python train.py --n_layer=11 --d_model=256 --n_experts=16 --experts_per_token=2 --d_expert=256 --d_shared_expert=256 --activation="gelu" --moe_layers=[1, 2, 3, 4, 5, 6, 7, 8, 9, 10] --n_empty_slots=2 --router_score="sigmoid" --normalize_top_k=false --routed_scale=1.0 --balance_loss=0.00066 --balance_bias=true --router_cosine_scale=20.0 --router_bias=true --init_std_router=0.0393 --lr_router=0.00129 --n_head=4 --n_kv_head=4 --head_dim=64 --vocab_size=8192 --norm="layernorm" --norm_place="pre" --norm_eps=1e-05 --positions="alibi" --qk_norm=false --attn_scale=0.125 --tie_embeddings=true --parallel_block=false --init="normal" --init_std_qkv=0.0312 --init_std_o=0.00666 --init_std_up=0.0312 --init_std_down=0.00666 --optimizer="cautious_adamw" --lr=0.00104 --beta1=0.9 --beta2=0.98 --weight_decay=0.0 --lr_head=0.00759 --grad_clip=1.0 --warmup_steps=387 --schedule="wsd" --decay_fraction=0.341 --decay_shape="pow" --final_lr_fraction=0.1 --batch_tokens=65536 --seq_len=1024 --doc_mask=false --train_tokens=326800000 --steps=4987 --dataset="wikipedia_en"
Below are experts of layer 8 (counted from 0) of a mixture-of-experts language model. Rows are named router (the router's row for the expert), up (a neuron's input weights, with its number) and show model dimensions 0-255. Each number is 128 + 24 x the weight over its row's rms, rounded and kept within 0 to 255. Numbers have three digits each.
Before each expert's rows: "mostly gets" lists some tokens that are sent to it at least half of the time. This comes from a sample of Wikipedia text that the model never trained on.

# expert 0
mostly gets: " has", " Y", " s", " they", " have", " un"
router:113080123150163150092138152170136129135148113117096126087118155109146111109142140120148117142141163143145140139115126103101133087130097084124131102151134095117132108124118134154139147118153151139101168166157159153100158100151134123158115152108151117128120113139101113141148165124173139152123105167102125102089152139133113113076118127122106090118090121123083111110172129132159175139114136178141127095114099118188097167125146145167131087140134128130111137113091146099122110125169134163099149138087134124085082135111125124140136175111127088172162134088117111150170125133126135125164124093133105127135110155073084151129166118145104085154151132124120150129172137116139133125094129170143091124106084138142122107126143151131068162119100160128131107082136132165128147108160135
up1:122129105107091112112085108099147113133107122145129146152070143147130140107100107114110159098127154177125114144115144092125096157137136148121159127139185143128097087140125090122118138135102113111091104108138138136138125120109139175121083111130151174120124148136149154096143143126121134132142099121122124160113167177156118110115121144138154067123085132159117129116119132068155133120109127157142128160127100127131089132140185202143138154130124136109160079121100137093127159147100121141145089148136106127149146159146101158120101148072103130138153154141135135133153148148184157133125144102118129099100110150153128148161120111130077129143119160142146170147128148128070108118125096104155127099136104165153090105094103121164085124137161108135104122127076118117160145150106152
up2:092160141142137133116142091121141146105118165093072111096128138119131170119140125112127164107108115152155149119148121139204094105099111070141113136124111128162103123152150126138129105126087142107144157110155124118115130072078097123110156127107110113130091150147134144189091088117147162129117156146123141120138140124129108108135155129106128103126109126120162093140119150136147104111074150172115146116109092122138094125107134166172169125103115096103125139133107142123185124134163101161126137085158108116126105115151110170108173117136141117109119161105096108149107111090144166148168142147157162127138130142092136132093137121150156160122140157127103154133134123149097156093134153120118095159126163063139095147127129124108128080125114162142141167154128182142106145128117146
up3:141124142143145121139129145134137087117116078102147109170139162160102144152097171111132113131131135121131170136148146124137121131088148136143152106104129123092091110149105077104160137129143151109132102194133136097081137109109140127112139162141179131155141138147173145108150148118136154132127179100110149139106090127144125126121143094145123136104114118132117123141100117147162101117115156155116113146156140101190070163137102115178095105107147119144146149160114174132123149125103072159119114118133154121143138135100147129198148163136089153159167105145067133115131104105175144108160108095148122105135132129079141146108111044116103102120136138143129120117143098135132102143141103097116099138122105112124124153099154087123142153149111173113105136156146135121104135142116146
up4:153131151156117145162156154114126134117101120152092130106131108155135138127139117140114133101149197130159126147162113107114104123168125102087122155123140119172112166084158120127121116168146139180138087137143127126109116150136132174147125132111179156137096131128134091088121094177163163112123073092153122138081138128150134126113137186135157125089128162115147105105100120141144116079097189154141135121107110117142133159127097110111167102124082133152147159132130115095128108124097155136151137096130070098147139145136099117146141155109177164164128124080109148165092108149142133092113133137130121148137106143120147120129095140138102161131120110133099100057145132156168123133148100095153094119151138126150126137152091105100111122136154129165130116101123140154094130119144133
up5:143118084142138137135142106173123100110175151079128109111095103136173123108118145148110114139131114129159137167140146122126130105149150098117087131107129132131079150141136093089122099079106128149158176072139104139122147109124183117094119123119161130113111164127104136101113143117171084139110094117124138133161117145152120114166187172086109167116109154121129112124163116112114120141153165176130141100147115086147123137125142137098105171153159140131130136120125142080146079090127114190121109146128117108178100161136114106129120116114143096147129142087163114115115127150155168131182143119124127110116124147113124120124087126135105151110134108114182111169126111153125098191124112119135120098141126101157124084121136097124126148143112166127136112131085122184123131110139146
up6:144112127137077109149113147156100132093135159171136132103113198145129160129122118133116126125155134133131118141134119114160152124121125106132137123070137157155166160135165130164114136129114163098115117126150163107089138074133145137169114109169096140127121099143120144113127158148127172118083153145099130122164120111104095125097116158114086085121098152138123106098111178148090139165117094137119155107139119106153158107139150152088124117144135125152079116135102106111107113171118125076151140138108047115157110106113156140117119160109120173140131131067121133105139133150084150112141126166149109081094153142136123139142162105138142126136147142155110129113174150151189066142133119137150126135126136116182115104101128108123095135109130118145136145091143105132122135125099140
up7:095095177113109141164145132152133119140165122109149140113145115121125114107157102146170122090149151119111118137134133077142127128137115100092132111161148152098126096148149096145164124105129131150116086156108128095105145107153161144105145142159159110136133127091140150121134164133157159158136148123132136123115194171135156119077104111126120132104084091162101130086145080115131139155116172174122158088141078116106131154133148117147121082119114137107117100139107156123153121159143067082151097157126118147151121081140085110149143119146136105169126075099136119142145141131133173154128140131199128152097113144138115131185092129146133127127107132131122102126122137093098166070147168137151127131091099112124131113125130133113149098099163151135123094135118116149139142150131153
up8:117136163133132175118128125131114097132126124126099110110103137109133161143125111122180074145145130137118179176130122109132129152167126142137119118102110167150090100130104184152123085108128134143129124108147156123112136092137140182152119141139146128093139121108120104095132146129162148118110112114114129063114126127156124138114115131146104169108123114082100126139142140155143130127149170140114155113129123127170120149107112125161091090141156161145178165158091109102144174108156157136135141118158134161121154100095064118133113169130129117159111126088133096164158128128153107110140160107145122106098128138055140148105136104176125153172120067097151140130109099143124100118114083122142123094072161088160121138159133092115132140093097108149126139127125141159125133121149157
up9:146110122112149132126148119120118142109124122125139140122091169132110127105108121123128109069131164106122145157155149082094132111174084081144130142128136137104147152087145097145179151140146122124115087105142159107138137066102103158074100161098138149139139111165118095097131139095154122169124116142136133128095132142124125086097073119125114113111076092198102130132136091143145163131135121155125128130119131145123119154101152140155128102073139160152128120114132155098168133081176126165125097145122091106111151123142091110091125090141096166146152095106139095129123138132129105109113118149108140159165102136107139120119140098179123112170155138124136118161138146142142181114135084125112159120061093173118158131152135127100111131139124124131096152126131137134106146132115133
up10:105085165123142152115140114157152175144128185114136122109139146081121126083104130148126123172127132160136171130112151108123138104091139156121109131142154150074129161157120135132159130119117111122139094132140091113057083145093077114153135136113082134173130139157133145077123128182143178130097099101143115127139129087159131110090106120108086152156138129079126127107123149165140102109164109134178133125147117154165141117113163128116117110120123105118138135108124096127131109095141121140094140122106146122156097117111080171112085156086110107126131151106117110147130157143128114136119140131154098145086171122102143118154144113104143166176108136155143152134157123142130095150154141100107165137097143091129114153069101140113113108113115127164119114102129151129159121115142101
up11:127178110136116099127145134120143121138096128174129104117127124130138174097137153142112099128130130165141105137157144123100158106126147120118124093125150150140102146120115145117087147055110131112121163128125143147136115137154135148150109114121150163145133130117043148138112116131155170134153113127121098125072106128095139096126105165119118112129109105103091099113094107121117110101117120104155167139108124172142116128126124195163186090147142159138188113068120089106087142125133109148139129145099116149099103146091140143092137168120111163132147160139138123105130213133124203121132114137141085101117189144131142137106124103143112111125106112141144158156137182107148125136140157127127127105154113120142139122108148109148140171120130093144121118120138124130138091114147145
up12:114177110097150145174124115112128097121157118141133118156176130108134137133105114120130136138148145113137153114120134133116084183122157089118111108098113119120106112136146106147091163147136163153127141155095149149128144140133122111134102084141131102142145180141104121116098079132169119129109082121170124107135105117063127097137114177106109133167154166145113119139119139153145164113086139118136136090148102112182132132127110137170097105086108145107126123094127122114177134174125149113136135117133149096142128149133146108155100141103068141147114122132154165138130097110120131145100067145143143148159148153100105165156127112099101139110108081181149103116184139184128116157136111118122122169120156093100158091113113081117150136158126135137139128124141130137087092106118122
up13:091154160098126121144133094132106134111150148127155108152158124122137112097142105122165117122137174141158114111138166111108171140103173124098140150127112134092125074124117117132133102129104117109132130175098080130137100110141124142123103108139135140124169137116075114116116117138116159161099094139109143134090135162084126109102141121092118118144055114127099116119116091103142163126108162087177135091131133152155135151136132149104127093108136155128122106087147184104124125125134134091191130189131163167087149157155132165134086107138107131139144112162116115127114157091131141171097163136139116185153136136174135108155132177146113104135096116145116129147106096134096142128133145139111158120132113153101109113099148156145130137110182166139105104113104125141099128168123134
up14:155141128104172152123083086134146101094169115113102092133105128126173174141101110153130072075153155106128113132108112109153130128154157099131109118077180117123123118155125155134131150173124134124144180171145123170148138135131126114124080147130097133103135136137090109112109143171104167113148132124077145131117140169110139148112112167136130127127134128112134122156136128121102131128093122134117129103117144126133096148146132139124133143157124096069113199105118131111144143138180111141116118110118120128129099138171154177105103169112143116171121158161064115146086100093147139141149158129137165078130132122147154111133154120154092127144111142120116112126132089161083140111145115152136116129162164145121120099193114123133123093102106171112133126123111155115128169116144134
up15:125155104111150112160104122114095127108109078116156152110140124107128102142109110130148123124112140144161143130144130110121132142147153147109100141128117166155093140173155115116117124112128149101137129118137142152105159104143125177109127105118123104108101120165079087148077086142118127129091104125089128112125106159119134138113134123121107169111130159132148117137123104117122153155087163132073151102125090159108130158110088146141127128123099084067159147086136163076143119144155154120117132153144099135130114101139143150101112178154133148136144131128122103134145159099150142133143115115140142108137133129089200126112138109110111173112109134157163145135163155161165170122124145099154104138146186065148169054159090120095140127097165163123141112146104137145108134120126159
up16:110165108150150113167152130145085151112158066126127104109113164102112092121115128115103106112137104163142164108108146110096116113148077106154128133171145137122133194123129150109155127147171194134110127139084152177094126116131120139137131175075148095123136123153125140087121072145134169109120108115117127135120136106157156102127105105125131115093123158160109124109107164136122212105089147130101147146124129109142119127115158162139117147086142169125106138123112131079149138098122113130139114107122150139113141081138096115105135124162144096142175140127131113119165112163116164105144114111124100151146147119111152106137146133114118127103136095116149105107128171153152105115122140143134070077112122111154168138161138119073139095130135129123108141130139126109130116142074120
up17:116145134124167137120126163098151146115110139109071099193097128121095125134189140104102076110190129135129145103115130162125142131131093117084104125128089124136130115138120121162084140165127124125123172146167140124123115121111116161130102135153105153140136104104130129177110083145158154156132119133130131108099134180115118153094146135127130116134156162058116103146109096106125132109132131152122139110160100130165126148105133140154152146125134078126128176136175105132133135168103134133092130141154101130145111138087142117123109077070123135147145115137129121164084128099094153102090115130125159116115108190119137109148128118149103154116122114107114166153149114164112117172126084165094149134130149125133117163114074123120115102083161147118127174102138129152134139133120143
up18:149117138148088132127099095103105114108125146128159144144159111119110118146104148127143081150080148111100152155157138138150116119118153123134151157113131193152123114106152168167098116133146113129106161131125149169127137142139102128140150108124114162148146115103073147099132123161193155134103120125112119099065117097153127092075127158111135136156109136124123099142099132141159148091159140125148125109108136129144114129085127096101142079129132134142120107103131100147139099193092131147148154121120081108131134148100118113114115139140119106202140155113134133138124146149130179148112105127195111154108166108120105119144104148112147130130130100092124124161163166132082110165147135116156144102112156097100112150143156095111136114089113147176123086133085108129151110097143148
up19:082159128080129135117111119139127130110111113149129133139145132089130165100106160086119147127121158166158098122109129135113143142131119154092126134125132159119124125099124131188136148118083161171095119139146137173135117112134116112102134153128151128159130127113118115113103157156106175117118084157124159085117157115091137119113141176113134166065099085135088131166147103129145167120101131118149108099116117119127141131151134133135129131113149164121160107083175147096152135082143133106120118135132146131115153139156137130114090129133069097168139099199128114137122138135112138099141107061140115128174096080125130138151114112174136113113124119142169160146106118150163131131136166137117099129131164161123125066101128119148086137138166162121114126094103128149106098159164144
up20:124163115140084100090158116157093100116118131100119138115147137163119128155085141102094129154160101125127106120147148095111091114127149146163095126091088108106153085113129152122151178127094150126101097151169140152139142113131156101126134107092115086104122119144149143157110132149124096115078120162146172145145128099103099112165123140096133123124123126097112116135156090155159159140109168153139097102147128126119175115108126118136184121141116118141094101102101139130103126142110104102121135151122099127115134147140149110159110161093132146163087114141135113135121103092137121152169083164093140151173108117119122149113143133214155117148120123124129099120136153159129096134138192154140180128133115125111165104111123097108148119108104112135115137136086135190159147124147152
up21:121172107122134162122132136101157141130138084123153065109153093118140100127115113128151154130149147125185135109097154112117151099138149141130108135137123119129064170152103145158135128124111101167135155138188114135113142097119103129153118129120124113144117107107108122128134176128132108151146113137067136085127153162148132143076127159104104161119108117131056096150115149134094121139146101136105124146142105129110097120134144133149149115118149132144146135124122125138135140101133142117113153136130151144154115138119135136137076111097123101136157157097146119119101094159113110068149165096094118081117108181102137122131175136144123134159127114171153213077135141146121114120135107137103121120055127103125127071168097138126100102134126155119135145111135171131143140148152088
up22:131118111120086131120140113149148119125113121129127144154130169102099147112125102155121072159109182183134114166110144126126140112118121108123129178134087177123145153092175138146102109138136148120107088152129125139123098164130114116153078113143127168131135136103084125097133128125171125139121107133157137119179090167129127132115105098170102091116124165166128116091138165154144154124141155135140139110150114144137127105150120172085122107130143161141127146142136142094104123111092112114107081114094128129128136142170095120093111130149124124182143118102144091112134138137142156132114107079109128147080086122160098123130115109164124130174119106114152148138110112127132186148185139142083142083107107095079139155155134104125155146161133175149102103131151115110079119130122126
up23:134135101127141125099140131140131102116141150126143126140113143132100132111130104165078104099121113114170108145124173115135118118120105123114146139131138150130169101170140150101107154106151143121147097102151075156114143148086124126115127138104130101112130160119087108147068132110181116174140115150111132119098126158143138135111116111168117122107141106057099121185118140163150135137128149104183132132155131115175140115152150164147106141113135108167130083107141209104146111118150072114104095114136097145197106151117132158108143150123142110133112097153129086134148140133165136147117112148076118072127126116132121086135184090134111125132134107125109140154126120188128105130143146140130118111139126158167111125152095107128105113082138129104111129153131114091145130099108165
up24:121121165140101140147129128131113160111125130139106154132108109089161124142105170129138154109110183146161122144098137114128127155078102104087106136112110166120124100163139141136145120112154169147147149099141132137128094112136127110123155129110126095110129077123097125147085133111147094133106111088093150108119131147143134123161179112124149133088096104157095117188156157157142147153082103117066152097163133150136144148100083129153131164132160141121138146115124111144129077096101124119148094109145165131149134144113132134146135172155092097115108099133100149110140116098139143103161136132188128121162108138110087149123152141130122117107122079196169146137117137152143136126133163108102131124120119109161112101150184133090090116148147120096123110121110148173149158170121101
up25:093143139147117161106144122123133122123139131151137152119110137123132153099152096135134142093115109111129167139122117091145089081146108127135160141130077106144150160138139075173144104139093109137133117114153144136116089106164100173128154184079167090143116110118120149134194183094171109181127105099139085157139140125118152109148122125117128111130108108133121124067124135127130096133123132116143144154108119115156126102115188155162137113153119088153126119121095191103083114124151128138145133154105087159129099100131079137101113118151166099121171147120134124154140122150112118080152118118106142112122159126112128123170117153145121137120152099114146119139100140160109138112132133159146098102118105104151115160126130127139125102095136065164129122104064151132140157153121151
up26:130139165144130147119112157110076139135166100124109179129131134122092132107157133139124141140137114154138173156117145117166119123174144142172124137142109143103136098093106134135125133123123148118089108127145155154113091071164135127105171131075175124118132138115133170133092118150137154106107152109133168117140106152169134116137133097120138128153112138140130106107184116100119138107162163116097124143148147132118167128131151130120136118167142101125158115145077133109130118117110154112141149093139170159110114142090156168149122163077141114126127173175141071174142126100148107095130126135129106096153122129083138143137112117178106145107133104130148143123099120133085092092135119138043133152131095080107150085108094129136112164102135132117076145128147143124150123141110146
up27:146161133137186130126123174167120140161177103137167120169141132106136159166109138112109079147149118131132133101065109123115141118094141123147179154129093161125164149122131105171114136137149129125114137157119127138156109132100108098125147178160119131117140129138115101145135144100134122126147111145151142100126141164112115116124125099130127165143154130100142091115093113159091166140120102132114175122133120131139104101110137159170154149155138165118141126183112156117133140126139101153102135118162146120141119106117122083124156165154097077150120191131110107051103135135120134120113099161129138137121128140061106143078159125145132130091142077138106105110135159141133147106097103111126112115129126082131096131130138102168075129174121142138118130132146145125128102142067115
up28:109121090145155146138152142148090109099143194138131138114131136152126135125127111139077111062153138124166132144103120114116125072124103114126102133115089134137121136170125123111106154123127138129136150188120103127142164090069134121117134158181126130136080138149148086100106171146133142150077136106130132144178132099098103106135163129118120137097096124115100117144081088066125130178134102146141154142148137114159190091126152112119135126149082097158154104156133105116105153154109116144127159132117100155178140096106127122142138125146100110141130138159110153125097134112126110120164144135155116129117155160168150115150162113121097132157096144148155121118161097128097124118120117143128101183146145103175133110092105110095121116136119119131147161112164122155119161138109117
up29:126129149173140109110108115125110121089137142094176126118080102127143110140110167108085156116099121096148118135125142150139125109161162111162105146111145134098121121082119119143126111144129137154165147160129123148143129115172117129146108095138145079118158147112091109092131127135134095147114110136171138140092129102126135123142130137154149104069116141172100124176107114120090115114120133154125123087093118125155144165130164130096092107162106146182128125121130141118157096100163055131116122161113129189090113146125142131146105160106191127137115145135153118106116131162090136097111150135189119119164135161113109115127082132114110170137121130166128146117131083113154127129139098147128109156106141153112076079180175139151136146143148113119085136124112133120096109127119119
up30:128109128152163155182123101152147126106113114094099135116105147096137151101101098171131131096126154144125132139140149113147116103135142126125126142151128147117155104153146092115115143087109116126169149119135149181101121087117148172099131119083123114102113127181097093108120108138140107082154127126128130135101174152147169154164147109116123107120091124158141116116168159080091062122127161138137171103123100129180121152085093180146104115123108113097119111116150107047126109106158135135162100101129129168118131154145119139136121162127189129122129166082143101106113165126096139142138104106169131122147141141135169147128119109121107139112132153101144110140121147117139119112154126114150115147152128132177098143119093093112143131144122148147160131132126098131156107067125150
up31:163127148139154173109132133160142146149135123152085107135097147130137121140139095151108155107125116095130152121110137111115113076150109119151138121155138149134131110179121150146164116103128101132136112135140165110110087123100107174179095165110143134100147156125125158136127157146141150150130083146169143081112136143156159097122072116088132113121084085134079118104125131163129104124143099140151121133104149098145113121111122185160169106155144128157141126123103119118116129100149141157098134142116136109093119139158076098111128128102126105147115151068149138123134116148101149119136124110133170094091127166058124116140112122164117137138139126110102159137121128147092148115115131168098151115129097104114131175162137144103118110130116070151083181119050146142118124136122126
up32:111131138133098123137100156112110139106142106115091120152136142152137127109169141136130160105115123115087124138148101082111121106150138131116113101154151132091084139129174133194144157148135158144114105158124156119104123128168101098090133143099130149091153118149146156096086157154117218121146116130126134152078129149134174089129114130162091088122103129130104126116129158158119149115125080145120154113153157149085162134149131109156152136165110163153090110124128128108121135131132129107136114139073152171093139072158148137142114147131121128127143168090137101123118137137153167173174117151169170117075118122145134153135165102144126103134122108095116159137105135155142132143136185142160160101106137087144150095111142142140132112141101131139104136157125153104128088128133121
up33:139136157153141141134154106170083156143125163105113113140111123134145106109110099072124161133143151131125100156117129080110087088162120123154117116136092135148107126104110092106150141076089151151102133137123125103158113134151095128101097107071147121178138117160143139155136167123123114127094138130149124149147134110113148101147134134121109103148107104090172133139131121107103126152111124128174121113172141079139130145111123104138137104098158165139120175163144139097210129167149111165139092163114154056128131084157126102146140117132138114133107125112151160144094107117151139163118102177144154158150163124105119115108109145123116113105113138120162091139124144101131116148114122082134139130140075125122176141108134137156130139165144149157076112116121149120105096102117146
up34:105130151093116148107097132119103155097137087197147104154090106129157145133168093171131115142128167099103133129116107111094128104156123124125083140131116107111117130123145160130156139136153121154154085142161137140112089147086138111110106138145157158141128130111115129151114149104158139155105128146102210126104118151152138140083112116113108079108083106160146115135136099121176150113106152178160137116172111123119105174118117130119118097134124135146137160142124148100122096151131137162097126123135142119099110108129177112161128159125115140117152159145134129102117142073120136104176104095128126146091107144127157127147148158133102138191132153092123183132142123133087134170106160139130104111137130115096123101119055131118120144151149131114143119120097094115090163144154145
up35:113136134152143150115157103121129101097152101166077107140097152116129113105089144132124141088139144138149190112136130077135185143100105143145085110132138115132117173086159120142119164137120161154150128170162087129107102116158166114129119166104127132134148113118133124123143136097110143115152110131165116074101131139158128122122104145090142151142099151148125115105115120137162176152123131145143125119104133110157081124093099158154130126152103132133135134097152124110112165106115147091095124159108127128127121140141091098171156108135135108115174139080136146120163114107102107106158188114128123140115111169098153124118127103155108109107138084142132127097139121146157175154169112154160130083137123126164170138156137132084115135168082115128107117119087116135202128125144118
up36:141130146132131126111147109154145116144128126133087149108118161106118163128145092128102153127143133151154114127128137123161137111177088197133094121133149141128155144125117145171108149135124120119128085120151134102141111103164138158125104114145142161141123115190112062096142141067111119095160100130141131153093144146095140130147145117118077096161101167078111114047127108109138124107080130104157107119142139138194076103146129148116139144110136097104109128114126164121124077107134149154107108120112134112113112122129112127130110130128177118116159152126102064148121104128132106138164140134090158112149155082100141114150147169110086121122130137119124133104139136154180144145154148125110088152137098144186104127108103146142138144117172113107101135142147111156147132116120141
up37:122101122106134117126146079124130150105146111139100131152134104113158115116106095145128133137163152128155163136101133083147116141182132133131091159106059100110096061149132136139147126128117110159107117119191130131058130131096136127141133173090124139073132162168152133100139146153114137113112153172123147099150135131101170155116126149136145196114110128107107114149137134120122149105133153144093130131102104129157146119070144154139119101127105080126120125124114140120164138142149131103127102125147157110101159099101123110169136157130123067157139139148151100153123119122148140101137146085137108149094135139105122127140145131144078145169120109140175122152132117131121134129159152122132098121122144126060088131114101145158135129099106109171160141134113140087129155087142172
up38:111101133124140120125162131150155116154150134100088102170142160127148134112122097093122107080172137136146173126138155127114160120191097100117103145100124135103133137066123123118166171125157143122189156100130132144104153100128138169096141142122130117112143083138118137153113141159156125161084145126093147150128128111093127109130108127091148152136123139149109144133112104155138204140105099118120106127137132091158106155120145108143147107140121166108110105124097177106154088112163099155114134137149106119157116114172132122112179108107122139127134159097090107113113119117143121125138089137138174130153133177147112171119138133100130137126118168127121136176128116118126120114124095145123134113118165079140081127079100133124097080102150113158114092135130140126090112174083135
up39:145136174132157182095140097121088149109104143188127145101116139121153129105151099158115090140087148127122118121137131088133132098124113128145123139082121152103145115116165143151136159082102135149116153134127130141085111104123134128120117122122125175129159152110127166161103179132136095180073108129126130151135112142115132149090115138104134129153131103112118124141160109095156145085143142109201132130141153145167113157102144122134105155171117119147128129147170101153120105168104129154098134104104104142129097124090149118142142122127140171132152044148105150128125111117087147133110081142146166126095158109131096116142163145132109106126128113097145112132133164156097119140151130159136138127159127124107137171136114097067115107132190147146146111143151140121142150072124121
up40:122122154139125116161167098152144160116148121122125125175119168155085121112138109161126176141110165102124129160155127124082163084084146137104114125114116116135133149107116094126161154121137141112130125136150096106139147143168153137089121135117130071135119162131121099089126186162154192154085138144173128135116131144089118111147118160126098109126062134152112118116152109146163095128150134083143117131134101135121091127131124134159105074157115137117139162111140147103134137127130146101150120149169100150094190126152096105116136079100119133106105142123129163101107152116111174135129123081155113147090101123139138128122131156112151105123120079194132150087106120148104145113130146127129141131138167126124128100113161155143119163165113115144116143151117102144094091107115093
up41:149076117125143121127204085204087139101152142138124135126131152122134133131153094117141148119153128142162121146117139128089136074139120094111140129121114149135105118149130132131145122103132129112150100142128107106137149112115184127105102110092118112139119138122153160145112139132099143110111148122127195138116104080128132123116139131117081129121119137118143125113155120104052187146115080159137136168163125091133135177100079130129167151136148119139119146152094147076139122184142096154142103141110133149133134127143143111133113123116111088122089116117099100139115104101116144158161134147151175148160143119156161157091120151133122072108139119124167094145141132112097176094108120137121114118126105142131174129134139133087134119147137166111082149124102113144161135107114175
up42:114144117114133108121163117133099122148149114116116085127110115129151139132132132132097106125129150130128112139125153102098127151186167145151113157116149099133134080169148126116141111148158141127141128148129101161097127137118146127131170118111141154107138153125110129091136079109172122144092113150090116117160112092178172112147139163185115116175139137121114115135140104179139135163153148143134144085116129115144117143079072118125161146141121078129180122130094162118126107084154108111145138157096112139126126087082124128139121102094130108158142087139126121129122117138097130109086104117132156173093141117129111102162121147099151159115118085126180120215135109159149138153122128121095119123099148110127095080138176128073137155152153115134115147124109130104125133096133087
up43:145135156085126139136155156144133162092151094117148134138108105156115099093121131113132174135131183098152106086151141145140124157145110155109122152137142154129115083093090101152157100117073128145127108122141156113157091134152094159147156127113194107121162121096106161141129154127135137102132152097118112143163124085148115118112128105138113079136118166121132108115146182109182122117146095129115146130121092112155114170070091079165101117122122128198139094130137138097153105153136153156162080134125114106130137129141125117128108122134125155168129136144163096106120126108121097151134150104078125094122125123126111106150170134150095117137126133120128129107135135165121129153142113089145117098156106121133193113086082123163109158141119127161131141117132109116145153095155117
up44:137146133124132154104164102130147120102154093133078174105134183141136121175162112143153119143116144137127115153134128126149092041154099131147147111144107130126114090156159183137150158123130127115201113098136146135089103127089116151161126145094110113119154055150115120138139138155118145179116103100170134154159146146140117150141126145145116119097127138113103115120116124136083133116105122142138120151133146096125132149123144114152085113130091144095126140117128156154129127102147117127122099145131114138125121137162134153157104128125169152156095166071106118128127135107129087136135121134149147103093167154113132140139119194083096106139119149146128095094112160092097123114114095137087128127148083119174113161119140136100119126107125133128122101054139132127120130142086104
up45:158117145166148117146124138131072119110146135150177144121148144127109110113132126105145132098104140110107116122107153122088141061129113094152110142117128165140135128118163134071124148042101167144121090148144138151104129108164152118170120120106109087120106137160157121115147185166173177133130119131092120135136110144158124130099079136112121122128139128135146114119125137134124162093146105144154127142122138131132108184127119181121177104085132148149118103136097138102126129106138116129113140135126123076154162167150088109131112127138071107114131133110145104163066135140149103158119105146159122093115157192103139140119134119132133119144137093119152128129190123150112135151105104094122120138122149101139195104118118149136147155134100122118119067116113144128108127133116129
up46:111111158131130106100106104113164099142139109164163120096158186123144125159118135142165119119107169145125134144146138140093127123092112118113142145115128132140128106142126150124092090125136150153133164071179123101132120100146102124183101119130078103170097134118110124127108102142159123125145110133138102138116141111146136140141126126126122138091145176114147120129136114101121160094131189164130100138094129132128086189152159141139109086125135118115161145125145128114154083117126128110130093145142061117131125100143151110094119140092148132122151104101100114174084134105168149135137128117133120154076179196097120081127106152102126135148107157153130176126140108128095121153134147094137141149080166130151128099119097108129105160123164143142132145118085117113099124161126178
up47:119122142116122146143115146112125125140119151129128075110148151116153159136120112135152106111110143117104176164121167108082144154152127100126148105104129138126127127157135101134144138114125083140184115148149162152095122119139116169097078120122145118166162155140054161073110153137137121131151132162130121182122128165145148117147140129158093124129072131163128119125147076141101147157127126170167134095157125091172109166125176119164117088127118127096091117156125114103077125140137143123140109147102152132119133129134121149119138197137120128141138125153137178114112128148171123139129128153118109153104143142141125143129129116130097161164109103109104127152118130089113132115136129129106107095101137086068120133154149132129109096108133111101137117135093112154072077068129159
up48:128125149153112119158128089161168118109138104160144161148131172134116095107151087097128136107120151129144106122097123108173116118124140175118109132115106162117162104139134166133136133075132132144102157136114159122128148103138138112081162135135139126108131142125112156093067146124124143116125118122154135112114185139151121130139108139094097101135136126095093118139145157113146119120088105111099151135121125108117108157148066159143151103130131129102137127084095082130121112152111127119156148126151117141135109147119115162186092131150103095163103115123109150095178095153128166178167120153113124086117162078128165138097137148149132106146143124163175107105130172127170069141165155123119122120160099089154141092116128120100155108093147168154119090152122143124144113148127157
up49:114179132127119151094148092135063071105147105143114101103140129059102096096074098112116121108148129136143107152138134117162114089132110108141142128145144123151116105165113156116158142101129125168127133169149117125124131121077124125192138170135140102151143157131136151164173183149135145159108159147146135105129138190115164115121131111113124117108116123106160123142116119128092097120132141115150107096103133113133140111126159136184163074176124108159174099153073116143141132137112105104138118139107108162083125116116106137126117128111108118122179139139103131165122085135137119165172168103102094135122163138123136152155152145154131154137132136102118133165098101154128154082136127114127114128127109169124152147102117115111150127178097142118123138123115112097125148129102127
up50:093102175119131138109112136148147160142104088127122117118099155139116131102149098109126113132169161147114135112125135119135096121100152134126142115158082133134135146152112107165122123135129139119145130118131127108121158146135146171153110114114154182112116150193117143111119099129117094126073122086128114146123142100173168144131177109136127077106114128104131123157137157105112101111115100131099145107159103138130136206123100142146099138158149114133142139159146113125115138094099110157152110158131189112087180089138141137138089128145168103120150111113074132097101178154137116129150090139140146119128109116131143151135143123107119155163155060105133126127080138118091127140118152108112167126161131088163120160145119154099127106113142073136082132188114138127139155125137157
up51:154110100148101168150100097110168123069161133109134124116109087096138162121099154124141112120140164131135143133139169136120129153131166095115105185088084184105110090120151111126087117100127092142122182111137102161139086182148151127091120096156149134122132120092112133078120101130138107122098140131088136103136102134115103094110160156114106110120121118109124134130158138151147122140160137068133170142127133161155138158101137131130140108104133149160118121094155082110145121123099126119091100131128153120122150130161099175123147106088106128120121158115150110111142131115141134085100126112145132157115130111139110096154147111122084136128117119099169151136112105104163131183135093098145135084137134181107179125110139104140116131115121160176136121130126130191127128131147109
up52:119106157126138156106119095131141142159154164124116108138080127095123179094173109114125145124162113107175132168117124125138096083131110117133120104112131133121114175150151165193114117141103162136099137112113132092066122081142134119134142077083122101105129137140141111130111168147154160125124156140179140171150088115130125146125135123117082139132108101105133124108128129126174157092116141159151141128190110100147164102145153125116106152138092083118149147105142111118125151113149094119095082139120125141081103145099118140132130133096141133111125129096070082195141126113093119160138104147174162127116113133118118135146163104130137128146112071132119125164121146126135107117135156129161172131135120117169135159137122114148089131142142135163084164129151126115130129115107150
up53:118120089116158108096158155167122140145144104144097143097115162112123126120135136135132108079168126113094162140158152114114145082138100174079119127169151140130134132144131108122118125146135139151157067135119157092110098102136112154141110147114177111106155083118134105116141122124130140143116121122110142141140151197135131122132132117157115097118151105169149117128105157136146096135130138145166136103116112116166098112075144159154167117098149108158135116120116132147132120112123107128150131161125081204114181142164131143118119136123124138164101159124105115090159074114159102153122118109093134165140121145092106111145150150168105147143112169163078138137098144142138125104128099157136086107139107117171125136139122129100126146124161157150120077096143060162107130121109130